{"n_layer": 12, "d_model": 384, "n_experts": 80, "experts_per_token": 4, "d_expert": 160, "d_shared_expert": 0, "activation": "polyrelu", "moe_layers": [1, 2, 3, 4, 5, 6, 7, 8, 9, 10, 11], "router_score": "softmax", "normalize_top_k": true, "routed_scale": 2.5, "balance_loss": 0.0102, "balance_bias": false, "router_z_loss": 0.001, "init_std_router": 0.00813, "lr_router": 0.000905, "vocab_size": 32000, "norm": "rmsnorm", "norm_eps": 1e-06, "tie_embeddings": "early", "optimizer": "adamw", "lr": 0.00122, "beta1": 0.95, "beta2": 0.99, "batch_tokens": [65536, 131072], "seq_len": 1024, "train_tokens": 1000000000, "steps": 10804, "dataset": "wikipedia_en"}
Below are experts of layer 4 (counted from 0) of a mixture-of-experts language model. Rows are named router (the router's row for the expert), up (a neuron's input weights, with its number), down (a neuron's output weights, with its number) and show model dimensions 192-255. Each number is 128 + 24 x the weight over its row's rms, rounded and kept within 0 to 255. Numbers have three digits each.
After each expert's rows: a language model's description of what the expert responds to; "comes after" lists some tokens at least twice as common just before its tokens as in all text. This comes from a sample of Wikipedia text that the model never trained on. Tokens count by the router's weight.

# expert 19
router:113145105100076120078147130151152103159123113108131105110140077114119136101098151131116089126149142153088113133097120122104142103172111166097135108083148119121101147139094111148132155112123126
up0:131136109095112101123112109168096140128111102096115132112157121167117121126123182132119094086144094105110152106124151161121148130156121154151162118130124113148123077157166145151123117170113097
down0:100127139091122153129122167134132127159132099099120135146109172127137127146118148122142156138099144089133142119133116135153138135132105128107161111099125166094138109106159124137108099140156139
up1:173139126119137112128091132154118091202142103098149123094112152136126114123174149125108144128140149120110135095162138138092147100114108132140125165138133142154118111094134128157098175090123125
down1:145171098149139112092140104143098113108121156083118153168120120107128153154141156167101121148137116096096084144118128107137142173132092108107135122138172117129101122080157105098132114130124102
up2:088121123120099132086142100147087131112185105125156099119115146085148129097083132148087104120130078142090112135085157151102105105139123124128102145139116129143147127110103097136127130119124166
down2:098136140101095120125120149096184122118091127100122158146115153145084134113106130158120119147079142124147117069115089103096126132118108097085143150144102097125113081090091114142110141134145111
up3:115149141129069146116109149146101130088153168121115151137107130157134122159110116167103121127103103125127094096138156131170169150124125101144183107107111134123160159115183164132158134132110163
down3:109094163108144089146177126105069155127157151142148169137131115175105110112142123128102122137098159159111141153137118144139104138095136080130105088134139159127184176135110087140132100133149115
up4:124137137096136145137117168130138166121180169143131126176115146089117121118124108154105132144114184095138118116120174129133106112127099138166134102147127141101160137130116106104106135098042158
down4:156109156169158098101127080155133100088157123142094148132142182126063136119146169131149121124102138073152121126139206095135103143109128127084101112142151083139102104144165063159172117106160107
up5:120110134143061131128115148092116152141158163113161103071141093166145106158124164157094113124116137145131142102170110139137128126121083134138145116096120122160155116141119118114169104152099179
down5:092156129088139096128103126117127107137153123134120104149168145106114112111155117130112138146151105166126172106163175115111144130109129160086116081160160099131166145123150109111104131118109152
up6:128122123165069125136130134118109103103132133141146088125168145111094127103096146160134095120137119125113131141130102136114109147162135099115107099110118117103135112136124137096148144151184101
down6:170171131083135117114139135149092139146111116131115178172154152142124084137170123123108133141149123180104135153153174137163150128123144094146146089162147125146130171094161124129113142126100124
It responds to: Articles a, an, the after in, of or a parenthesis, as in "In mathematics, a", plus first pieces of names (Mi, Jo, St).
comes after: " \"", " (", " in", " of", "-", " is"

# expert 62
router:103177073101102124104170140150141132137145134114134090085114117103096120132099167150123090096161150144067115089115164139103119106122119156120143158141120116134131106121102136087129149159096116
up0:132133113096104154143151096142100127115155131144117184138091141110154109114148176126094119092076116140115142106074109151121146120147097147167114122149158149122136146158169095160117138125099141
down0:122141147142131144104149120128140116104137138146103150118100109125127104142094152124071143115128117104119146115102149128109151137163115119115119139129141139122133138113149143160078120110080114
up1:148109118134097129120135099158088122129171134178159091150162082113165065102130153123136123140125126141147129164151096102146164130086107106106151137138131123138126116147103151156129146107142128
down1:113143127092145092115127151128123133105126139108149120137107135109139156119140137105168153141093096108166121129118137134142155141090125111112119147159111127104091104155116132151127140146112126
up2:103123139176150144158140098129131098094125106149108135151112160141112127129119182140109165153114119111130135140111107102149195128139143106098119124142115110139120154121133081111167119169129111
down2:106124121131145175135078171131173103120119156091098119116137115145145166136116110171130129150109114159089119084132123148148092125129162128135153107101104128111118139089103145122145159107109172
up3:147170142136126144131106133115077113126124126107162093079090150125141110106113139126155127132130155150148124163109100132146146103155108138120126128112156109104138140110133103162125164111133160
down3:128121144137150172156113158118130081091133123141095117158143117144121102128076175132117123105088171170128171074135138107127114156150126133148140115143106093124150109138134102120113141084139139
up4:137121116107169133108160113143118163151125102138146139109167150124130157134143134108152131146108118111124114084107160104168158140132095087093130146100090149090099116149065122060136164116095123
down4:163100149110164083110176139173137112154139123104145145084084171124120143106139126125155125123111109154132155127117164115138148135153130092117120143179145118088116155150118136117116128142086096
up5:155085157145144111109146083149120124112130172189096148166111127089103142197087098112121131093124116159155113142147107121156120127146162089140114078121125117134168141131128134148162125154102119
down5:118114137107106112136090165143129108146142124136127107141120144109129078138118111097129128168133123111124107148109105173110121103135127154131144139123089116132118140116108139138153140127146144
up6:143133161106132136150134111116151161164166128122126127125115137153109126141145112121166147083097092116136122145127089130150138136112115165133125112128146138106147162124127098163152130129123143
down6:097119129150112122120146110135109104089162104147117143159132099111086104162151129129099129115171104121156078151118090101119107136132108088120139110144100164083089142149108123099104152127119095
It responds to: Line-initial dashes, bullets and pipes starting list items or table rows, as in surname lists and election tables.
comes after: "\n", " ", "|", " MPC", " ", " co"

# expert 31
router:129155092129101115070200145112139114153167097113123117080136121119124128108124160162121103108145150127109081128106145155117111107145131152123101112155111128160133118111100115094135125136109150
up0:130155122129141133109141148126161129172096143149093146135136134128183133100123155155170150124079125137127143146148103116150116126150129101167145130134149183153144137079163159115128145104122153
down0:174098145123157100155115138123169128108136149120080120165120110102138138141114116131131148111098141107117172144119178140104136134109126131159130110114103153139132129141110160109108121118139126
up1:089173120104123115173119145109093161130169105146160096120118123127119153140162134192170180135114128133114124110108104163060108134099098157133129128112114092074124131100129126176138120142106104
down1:147101114146123142132132147128115114170116112118127103152138097083156123116124123141120138153184119114135120112111130098143121172145139094137142143133118137113136144079143138147140127135135134
up2:114140142144103126123131126121118109103129114131092165123113079122103108109118133102118127138131112101124123126136173090085148105134118130132150117134099082131126163143127088162194164149091140
down2:133106109092139131167110087141106157149159144202140136128116114125124121148152118124125115090084121158116163118160140091163123144144162076108133140097093100148148137162113160097107114148107137
up3:162135103135155103135135135116089121144110123108088110159144123116127124089164118135133146108141125135114164112127120164049104088133098154137162111140158135165106121127164148111119138093098123
down3:129144141102141137095113119114114084126127142168109094128106126101137091117091089107088105144098152136087155081117144126118128129114120132092118143148155110123125117113153111151097166158134114
up4:166109151128129106108139165163080145113117099125132139137176136153093142069138134125119132147140077090117120147107115154147082110143140110132102135157091097110097114106116122088089153103130150
down4:118135153106151096119074141120135115150117140087143157127087113174138202166113069147155107103110159107076172136164106137128102121133140126154107150126150101126109117192139104110115119162151116
up5:134148111126122107138155093111087093160162112169111127087122111121134133158111147118111122093106106150118145088132121142131150168142120158127107165125105179188122127125106149139116108127113138
down5:165116161134111097115109111132140109152130118128109135128124119077144138129117108134080149137085097125162131144174148139123090141126104105164145068134132104090143166126107141128150111071100134
up6:147136064127106144093126111127113104138121140144109129127156144137129114135077131127109123115151129169130079135144118172119085087156122134098139148160107127093180138135120143123156146118118129
down6:165125125122107134142158133111123067158104115139134126118161116104146143105145162125152157118114130128143148152122103134158116150124084110108168116172090121092130173147150099115118148168103138
It responds to: Adjectives right after the or a, like small, various, recent, main, current, first, or National, United, South in proper names.
comes after: " the", " a", " The", " an", "The", " his"

# expert 8
router:131157107108074143109164120148136111127121088120133113109119045118124105124093149145131109101142151158048117122098130151090147097145096146116116103123148133114132134145096125112146134130124126
up0:146159121159138171112106134131128144171152156153088094118158107178162123122130101176145139091127157137140106126104139100154150136110143153144122177137146119111134078064110118086123126139095160
down0:130108127141107074127127124142141135165131130135146146148172159127124159118063144119112118138134074129083151135160110164142134121167112120129096116114115109120117152132139122097119071106106152
up1:117154086129152167150144162133099132149157121138094106108131099120122142126113126137104111093155118165073073132114115155167086126127087139122106079125105112122130140142129102131103153153103133
down1:104119163135102059121128129141138154122135186128169134120120139144126158136171099139134143111135145177138156115140076155130109117136122120120128154180128108124128143113103144126129104162122130
up2:158113140102161137135138116154121127133153128119152156162144126109097134159098089138157116074150107146121128151111135063078125161182078149146137212109117092131066140118133149104132183170104105
down2:145116118105177118168096117134119118156115147128102167150129164139082108121136080114104122158130148117141144075144126102113097127116106105157139164145126117164119158118165112102146126117136131
up3:127153123168091127126120153140132112110111136148143113097126120128166113138133167110107147150133171156045149121087112135165159130127116122107104051150118134099207120120116130153169138146141173
down3:135101165126112129089144136120123157171123110123096129196124122122100136161127094159122158123120088143139126060137129146105128115101104139143125157128151091111110109118140115106088120133110115
up4:126105156104151164122130145107130108124142108124127155140130185121105111143149121158176117126101091123117142139108140156096167164119116082159123126140147124102173151110127102149125138116119136
down4:157157104142172102137132128106130077127160159142095157120103144108162097094125172116132157116156125083118123172136103147111141114109142146103161128115132128143140106115117122146139165162132107
up5:162122108099098177086137141163136122160128151094166087143110109154168137098150101147124127135142097154123096105156147151128125112126107104171105186129152099114126128104129126122083138116139168
down5:203144132140111117114103169119110116118157118117109119119188076132148144110123114134121134074110136114105132133148142137084108054114170135184142117104132138113130126164130087137143101145154099
up6:117128139173148128144138120107153122139156124094136122131133105124142097188183132108148106117143125130174132107176131121120149160106134146158169129139147091114115122146156139114112123109126132
down6:124107123089119140198165135115136144111111098121145160094158102166128162146135130128143134133156153140141099106130155114119133166136107123148103194071141142129166111136160117137110117137130101
It responds to: First names, mostly common English male ones, starting a full name in tables, credits and lists, such as Robert, Steve, Arthur.
comes after: " |", ":", ",", "-", " by", " the"

# expert 45
router:178155089106137124094159165141137133131130129117109111112150100144084105123117175132126102085151131156099090098111156138111110108120156116136097130087128156142128141117112098092137167131095108
up0:101111101140129116119152134139116170128155133187144106110131100151120145128148093106122109093130102185123113104137116160115121090113127149106144136133115093114076163156105100153116132070115183
down0:126135109074127190114156112115125108131113147097116132153119155141098179183160120156129109134104109113112125099117077107142022127106133136116148115147169123093103105099110140130156125159158157
up1:123162098142152152133171149149118097108161082111133127152125113087172100124120136161110099109168114144070130088115165115101154118136150120119112178118131123148159177137141108142152140126152144
down1:156159106195115169136095136108127155111124159121151147128105117125154121142114103154150123100123155119085119151150106078154143114147088102130073114163112126129141143094167111172153126146132167
up2:154115111109134146120129076135130073126164138104157148125147101138136113139128181131112122104132136124132121146102135140091148045159095088136125111140165137126105170185107125135132083117135116
down2:107121133131140123126097129142122092157134091127126178122101159117171181102125126139137108168112132108133146152137154160119124152120148168086157129097124150132162123137168175091087130116134073
up3:087140083110122162136163160135136165170142105124096111101126082132143094134139167172140097109143101138074098126106134150110137132149111110146118089173134141110169176127114141141141121157096120
down3:136112157106131122160184091101116145107054133127164102156128097150126125140087147131113133110093100154132094122101122186155135109095126128161133086105171121077063133134126079167152090084153145
up4:103133126189139117108121119107130144212136132192141075121153146107130147089114134131136146128170078105146110112155128147127147172098154119159127127114119127141164089152108103117131177115110146
down4:167133140124122115118139111100129112136103141122125113102106125116155176162122130114131138070166067177158140127152147114150116142140122158090143109123125138130143127188142141174084161161113119
up5:119106103123115161121139114162134115183165127102142185166112095134159123129127128150121125112148163174109146091118123127077118110110110162143138111111111124145122135118145141097110122169155155
down5:102134127126166151085139102150112165110106139111171115147118087123130113120125115160104129095128176129087175122151140135167130112105115130190146140155100141107134136105135131137143137172125056
up6:125129133100143121085175104140148103132116122122137132083123100100145100125118152124107132112176109142109112131106133125092126118160116089094125156117135111111126167132101076144143132110126084
down6:140130103120153150163145106070127168137132080140080168125149076140112162107133085134119132122128119121197135102148178156134105145097130071219146178157128143139168159108121155097139128125127102
It responds to: Street, Road, Avenue, County, compass adjectives like northern or western, ordinal "th", superlative -est, ampersands and possessive apostrophes.
comes after: " the", "'", "th", " St", " June", " No"

# expert 52
router:136164096121097142099154165138140156168127118111129095110120078126132114132122153134122085102142154134076099088101170178114119104148120130150102157137103130107135129156104081121158129109129124
up0:123130131159163119092090131119153156134148186106182124112138106130123155107125114142160151115095148111144124113114129147131122129134121084140113108136093124114060151164155119126183119122138151
down0:109145110125082106126075103129129132082137130131127136132150157140144123152076152175120117149079100063132127157103127112116122100130139105131115081149158156125157116202149148129100137118141138
up1:100144125125133096161161109132112134148138156156125145155183123107104152156128101151124144136121151124142124120096134120118112150124116112159108161123139122140110116089152137105151081100134116
down1:132110117129127102144170104140151114118126135123134089117127160124100161139149086124116155103146142119171115041146130158151129126152131156137150133051120114106109117111103099148130140157102108
up2:132133142058133086127120148150099141107139157133132130116153168130100156061121091141121126149106061116155140089109112131100136158128112139144126121144123100197136140157132118103110148149127134
down2:131151160130111117158103140141100144145123132138158163147125138130136094119113134138127159089079197158118123142073138132075108106148115134122126122123143149103122143133133112127166143148141117
up3:123157137127164155123097107138109121134152135166152109125137100119093152096086140175084142126129122137150136119124150157170152107126077132132135110096138138134102138146126131125097123069178124
down3:133140109143052087103117115122124123136122156111124163122124152122107173103152123136132121116148152118142171128170140161162134112151146144057127141122152141103135121097173109139100114114167131
up4:145133132154143170133103150151130169193121144102150082192123164148109102146143122149156117154106141111176140090164106115143112162129161112143078123127124175154121117145160126171108072145119120
down4:142164122143101101146114110134115130147119106091143132112126165087089145105085153107189150120137163177076131160109142171135133149141118143068125126135127139131131123169133158101078156098165137
up5:170122129112135069144101121155126169109122082177135141148170138134151137128129138080157114113136161110111137083137154109177117101095074174135142136109122104117139072134145072179080151137126128
down5:158089148190141118152149094098109152146144140151137079124182132124104117132134110097138114152135127119135145143174099141128141134099095140134176160147141104128170102111127111127133171145141132
up6:125120133147139086124146125089184159087137128122075122170170138110137099157099147103199138133133177138155145107134113108104162110109137126167087084124136129140140163110108131123165161096129127
down6:128142114145139151125129139161100079129090137112123110101146151118119125126091138130138138127168154156140160111107135119070126107153131125066106087124121126118134158158096116116081095132151110
It responds to: Header nouns in infoboxes, tables and section titles, such as Team, Born, Genus, Candidate, Result, Party, career.
comes after: "-", "==", " National", "|", " World", "See"

# expert 20
router:110155076118107131098159133145149116161114101111129114107148141117138114121110162138115084088145152164003094076106161176124134068153138136144100120141097137149125131164125107123146120119124107
up0:165099151181147093115116162108112132169116147121105111141169126125152139080132114130149138149108130078136137162074119130136135135176131128136151119118104113140127144123130136155095123116107130
down0:197152093113142105123123143144130123117076159123111149135145100128130173105123144165107111103130105133134174136089142131123135102100080127160102110138096151122135112134130124133116103115145095
up1:119125116094104125116135137151137138139163151136104150153148126088092135072161117164137092146151109145111121132105073163116159115121120175150140118150126123173158125136122148113142099104108086
down1:082129150113087130123094100107171134154137116161144138117123145139112085119131115104131113163123117127160151134103113117124144139124136109111114113151144095132136140102146096116102173120105102
up2:112094124107123154138132077129163096134130098070132121094090134148179121129119124133135139131157147109131120142114100171137131108103158131132107177120102164127103115134103084079121107149130131
down2:103096145134136159134142106162080112101100119123135154137148137124177105141116130092140141098110141117068166124119141142150135130098175162155138131130107172124140101138087108146168160155124116
up3:129122117125085162107138110118134150153174097075156094097124109149140111165132128123140105110119153132121101117096098122071111127160113120121127108155137106145108134094097098096085098117093130
down3:139130119114109112125151124146105159077131096137165125105114109163135134119159095142119132120121104145157111134137152086129174148151124120145112092140146094110121138116110129124138121118051125
up4:067138139147095175110126100083093111123139136135170125151099147131109156147083163110093145121096177122122176135086133133135164144147084134147078116131147083130104133131110105116133090097114076
down4:091143126093117108129121135151085107117132145114189112146175169120149118097133159069149135141124122111155152103137140130126132137086110112125143128119121090163146109135126129097122108064134125
up5:163103133133109184132152123163171114112131119150152151174162125137133080114125137159132116083123132171098127143106155116133128151090170131117176128124141137121108161134145088177130185142153110
down5:171163132130172083097133065129143131124144156114126113123130147142097084107113130108133102139130142130150086141166115085146124149141127141095141155142148113152081138118193133099063138125133126
up6:109146117181144094141120122054153099152133116137157104140140143075111119112107062155128126121202120089147133095136086103112142145127096076077172131156128115139114137101161082113141153157120147
down6:144133110116130141127127154132113120123091150139106150165110046134120136158126115152087108085147144163157105090130161096065119115153101118150155141139158124127141149114134127124104136138137124
It responds to: Pipes, semicolons and slashes between number cells in sports statistics, results and climate tables, often the one ending a row.
comes after: " ", " 0", " —", ")", " 1", " 2"

# expert 51
router:136154093127106156077174117111146109187144120117125091109129058128100133118121168153149105088127134150111086075114143126107137094109131107134119116119141129152090137134100122113144096127125120
up0:158124084145127168091129156130135153099157148093104111121130147099135116131121129123142101124163103140074085120139135158138103130148078147138098114102121116148143153176121118104123104152088140
down0:179107155156176124142096160131123134158108103092139113097167124171156133130154126182127111099080089115157113107133131115152117129117155165136139119111139099133151118132141163182119160128110188
up1:124175113125116123102135129146127193103151165126133129177139111088127141146119119100123119112096118154130085113115129115116112103138120107133148108135075099151120153097098068147154144114134167
down1:122161150193114116107162138157151165110107171120143102136127111151118122132147125137116107133119105157138130146154132162109102169116150105096135140127105099128089139066137122118158115095100170
up2:117201113125123100123136117175132163078099137126140087116115129134156155104141098106140126093106117128136160147108168113117115149149133141140097136115116112141097141128098119130147120136108144
down2:151087125120152118154122136127075095144161140135102130145129158118175132152099132173123148157174158147113138188137143160184123141096099149107148128130086151148121113103125146138082139070133145
up3:152132100131128128096148100173115151127161125096127121097149116105088096124104093132110158144108098139140090094135126159133114159120115157115129122118137123108137136163118119094107144094118129
down3:104142106114146139107105118107119117126114123126141111120154126110089138156104171139116114123122162139108094156112126145170129130153084075106095137134088150169099152130157181138108134144123116
up4:131151100120138179155143123111144139099082129129114135165109116150115151105116143107131120091131137122126140098151163133168136150140124172106101183142090062172131130122126115099161141119082101
down4:111094135093157174093119129123076135130127103121092135143152150117092128117102169077148149135118112095101143139105113147102162124088141101129132085146149157084118132111070141094107150138143115
up5:086145099169156084098124154100116120158126149119078168107123152114146080131136147140134135131184127112151090142136107089167152158084130142116153140122120111089100127110125086101128107140134120
down5:088123181104126132143091095125140163067095155164100115151128099100135127100140082086169115173157141146099177101161127107143123113113159118161181151105086128118159136123166140153130137084120132
up6:129097105137126147097200115159113120158125114112159116115130113095145155149114136095166102108123096141137151132165151122103106149158166149154145108130137118188091130104128093133171125106070115
down6:128107122139108130122092125160096067086192120141116116115155173148145163147118139115153132194154142118110147154099113125135106179135089124094116133124108153111156116106107114114127149148119119
It responds to: Content nouns and noun-modifier adjectives after "the" or "of", like human, nuclear, social, war, laser, hurricane, government.
comes after: " the", " of", " a", " and", " The", "The"

# expert 32
router:114138095139105154107146104108124116159151136136141111094119059112141100094123168164100113091148149154104084079129121133072152101161135132150123121158114139120113147138111122129175085152154121
up0:113122117125119155115142114176174132126147094137159120110159127148154086126112106128120139123172113126129131119133136133164135127120137128136141110150106138146158100151096086163138107150134106
down0:151131132097150101172119125134126128181103150082156112116127142127082121131121110177160082108099133134122086154115135094108128139115128137156143086099124126136119112124154105143074147158153110
up1:120133137104131136148141118158108122106147130128119115113113130151132144074143111140121103112133154119120156166128155123138108055119138141087121129112122165116108129097150102146126136115092146
down1:113084153143103148127171131138128144133084145105113143135113073121136113140117125085112138105083093116127147064159080128070085139103130133130123096099163125139102131162133123146140077154102122
up2:106150124150105111152132135111099100129134107153143153127116130140183112132144154141123110131155155122123130120102139109173123139160142171115133134152135130103143107130093134125136158111163151
down2:088152088115079133121140120112153111148154128139077071153127129118119135155141127174150168113087085159093106119110102111152150127130126155107110138097158118111113153108134109102123128116135099
up3:098127123097093071120172178103092125086142142093105152121105116093125134160134109147139109127144130112114128143055128156150112137134139086118113102146123137163167112103118122110154167120106129
down3:149155145131130173139129100121095137134142070130092157120093131138106143112121122156095154100108145119114121119105114103142117119125099123119122123145149143122091116118068123152079165132142088
up4:092101121117127137132142145115136140141156117141090145125146120101124102142099111120179100092116097147067084103105189154110083108141134087123147096088110153126157128140124147145128139118096147
down4:115088141155125130132107112118091143127122138138146134156094136148097154102140113155101136153122131124131115118122151140101111126143138114102087125121141128136049120128088109121098113143111181
up5:129134110092114182083135135132116134108148102107131114105148146137147129092090146163127109139153148141076117096147144140098122111110089135124136166119099111138162158126092109112133086105120101
down5:126143125147139145183155108139132148103121135152092153103109141119112149080137140113104108108140126126118167119117168111135150121135131139152115158125140174118157103135111168096097092108160146
up6:134149137109156144123126120134113089111113130115119112124121123089126123158164093136146111137171145139118103105101123100089138098156127106082090137093122149110099166132125106135129140143113103
down6:090095108126111175129098144124140132157131107125129176120091118100113123106148088135136130082113126121133103142169105122147114111103119105154137161100114116147101122111109125159138147124137158
It responds to: Adjectives and nouns naming a field or sector before a noun, such as political, social, research, medical, art, commercial.
comes after: " and", " a", " \"", " ", " (", " for"

# expert 26
router:128166096099076162103159114135123156122139124159137127126152071114118126123101153145136121103160166161032120136073131132120146120165108137105105113115145117155135138137105115168146123150134113
up0:113109097118109158109116156119132098079143120136148134125130128143161080158157129121111138127149147121117121102126110132146125110141118165127183149134122150125165117125165157168138114168126124
down0:087114141104089088157069137169092128105158125166138150150124070164163135131130130140137100125124143108124176117143123157136148155119127124095122116113098106128162095116117134145145151102121130
up1:135133107122074148172142092093112116132165166152112133137164108126137090137111133138124114140119135176165158088136123148147109147070107120129101103117104133139144126151139147152161117114115101
down1:138136135147134153173134114117143146105122117121139123123127136135142111151140148130180123126137128065133174155104142142139133143143177119121136140148118126112143124161176133087128109116143154
up2:121150122111067138089152145121147125127156123108086115125129113116155112123159168127088102077144093153105092100142115147096120156156123158130132169136092166151109140174117112106156116121132171
down2:094149101133114119122127132122150083103119120119139135083141124117169177123092153168109149122154124151107116144160133083125150119133117107106116116119093137114130131124123096114133140102131152
up3:095187128140123123105102143136159171107119101096148139107139109116144124123096113156134120109125144103090089111098156127108115147113134105091106135130137128088176114156104130142146164112130129
down3:069177102156112110133097088134136134114100097184115177140144121134115136111118139171087070143130136145105144112071114115147157115144090162131156129109112083149111124165104089159141109124124140
up4:129131132156122179139134119113087130128115183163106093115138120120148161109116161121076133103103143116153118130098120134141118132157138126143135091093092108088153141114094099127116078092129152
down4:122122133123147139169111116121138134166120129126095104111125122102114126113105076103158159168125173143146146099137154115123110104140137145121139156090093093133088128111133082096119101135115101
up5:178120107116135131173128132158144137130150114122124156117127126108121123128137106118140182098132177094172150138166133112061153131100113146164152137135150111166116095096126126133105116133091105
down5:142113109120171127160100103099132121135158157109105126146127123146128131153157138101153077105122147140182127121128104164135120134132160112187114106099110129157150134133146171111121094075099126
up6:165096130082107146091126160166116112087104109105128138163143173133133096155141117130141119117143141130149112116137117126171129158124117119118101139091152121167163108122176126122123121134098111
down6:088114124103117151120103139100130106117133130110118155118094146141119125174137130104154142155110113110109145135139156137127110141156102135095144100112117119112146113108123103159193131123144140
It responds to: First names of people in biographies and genealogy, often women and children after "daughter" or "and", such as Louise, Martha, Ida.
comes after: "-", ",", "=", ":", " as", " and"

# expert 25
router:106149076118099156085159115142147145181107117126144115076159098103125103137124159123101108063114140144095112081125132138119125089118121127123125106118118161131155166130125137126158112126112111
up0:106116137112105117104136090114155118093098137115149095095134105115158134133084126148158151080125178107143125123099118112131109121123166171114151140088107106153107136149099128138116104138137146
down0:142095110120128109162172115129150134158109080154080111139123128135146080137114128117163108111120164124135098161113120115126140122112123132139110124110120153108080111104107154141116147107128126
up1:133150122101091125124138121088126138192122125153106140127155124116135129148159153119153149167133145116128131130148139143114151111094102091141142126090114109158134118131169104131179185150148155
down1:093150120136172111117098150132146137096118085077137100145118168112135168153126144109111144144125141107100143091150123116192118160159154122119130140137143153128154145138189091141137140144151170
up2:112147133130115119139099079148117153120137129148107174133127149146129097105119154122111122143076132119144096157090094147130116110125113142108119091102073119128125141117111132089174143119086125
down2:121128121141183181120105153144129146144119148165172130101168108101101152128113120107143116131180116103114133104105122164147166147116149137125137135122147130139158132108121117169151089142144132
up3:120126112126078080096140109130134109122143081136145149101123132130135136152147138142111093148155116138082132122135156109119128174144094159117134125099106110193162111116109142115160157146134149
down3:139167127096087140086112123095151161124114134163112131140128082135089114090131117126100169121096166147117068118154120147152094127102123109136115151146125088163127098100103125118117149137110176
up4:147141113106143159154125174128113155103114120139121095077112135058120141113092186131115147119116106155144110082093159085138160133126140114128105096144108126109132187066138123118148098090099078
down4:152132134166161126135147126116155095123125120091100127090140161092116085118125109152140171135095153178148106153164141155137130170134125124107067113093158146091147153122123112129109126109143147
up5:149140101129108143120091106129129123105111096116123131136146129148119155179120171108113119120124118156120123122118119145135064103157128127110121145106136132158148115158093134178153164117114176
down5:112142116126110165118156156155145145157130143147088122085130134115112109154161123151114101170122151119110151105140160121102092158135104134138162135129151146116142152073121136113133145143166125
up6:113135116105124098112154104152102126153149117092110157116101094096107133100144138102103126139154141103110141077129126124089102129156130104140148125110154138126156139138106137165119167148126127
down6:143105102067109167153117103143148140107100129118132141102148087173115116145145130136180130111141103117157111141121159140128158143138101091140175136141116122145156145102121125095105133133138111
It responds to: Head nouns after the, a or his naming institutions or activities, such as school, season, album, team, church, campaign, time.
comes after: " the", " a", " his", " The", " first", "The"

# expert 46
router:124160089132102151110148125110143120182146095126122112124149131106094126147101154145129102082127111180070103091112140122127117080128126126115122124160152138127099153151100127149129162132104103
up0:157126128151133136139129118146115170126122117161125167115130111097106100131140142088129109130103122140101151105180110139104121137112103149157102107151113160170161146155100152163127123131138107
down0:069122058122110131129112121120126136185056110146156143102125134103181127136132109110125126166139111149128143147160164126144099167160150127095090124112147130140121144086091118125138117095167145
up1:115131139124128113097145161144114180145139107145080145113130167129118096119094102119091103121136106126110152117112142199109145105104064138183119101156120105172126149096116102112095167116099142
down1:139100174128104124154093134135163146124141142158130085127121058129135154124157111094116121125096095147123163145136134113112131122154101158123117151171110099087100146112112144171103128133132142
up2:112150122058126106118140074157099143101136108138145090121128136123166123142126131145101135113129066143084087083099141143170140151189126122150100105092118124090136128107133116075153104112135117
down2:136137148136098119097097135143127124114134131167138081089181113141121135131102116138160118101123130130151119149152117148080130135117085121136129135098108116139133120110150132106106118129115138
up3:117177125136117121079131173107121155156151168139134125130123148081115089117118106158109094129133115122145095143049099090107137098120111123132115101137132150137132117120133068145129097130124124
down3:129126166122131153101137144135104132164117121142125116109148127096122151150076122118155131120116152152111153162092141101124153140123139112138117076127055132130132107096119119158079181123111125
up4:134151124117162108126152153125105122166122145122159103121083147125148129094143144167109152135156102094128129128133122118136127177095128144129105152118130135147138107114110102163114152133172093
down4:142147126099132152143113101096139128134160128135134127132163084115128120136110128147119140120123126104117148160115176104122095101142150076128121123109119103092114129102106149113141137091102105
up5:101103134146157120100122179138134098154152127115094087125130111081148135137148141097084120135153124139110113122115178110163127140139123145158147140109116093130116085140127152123117127153143156
down5:098131141133107153147160102179175130134130121128132106099110171067139111119131092112156100160123099117141139135139151142146133136098142143067141132167173131123138131119158152105130149089116113
up6:119129167103128111114129170113148149134171126123108109157168136116134086124157150131135117133097087152112136119123157159102106156151180113112111126120144050139154124114108139133087138086086115
down6:126092125105121125168111104076096110140145128130131154156101070119156145120112129146121117106110144090160123144149155148142155140130144160115157181140140187095117144126146164126117118109137107
It responds to: Pipe separators and number cells in sports and results tables, plus Cyrillic or Hungarian name pieces and indented list dashes.
comes after: "\n", ";", " the", " ", " —", "/"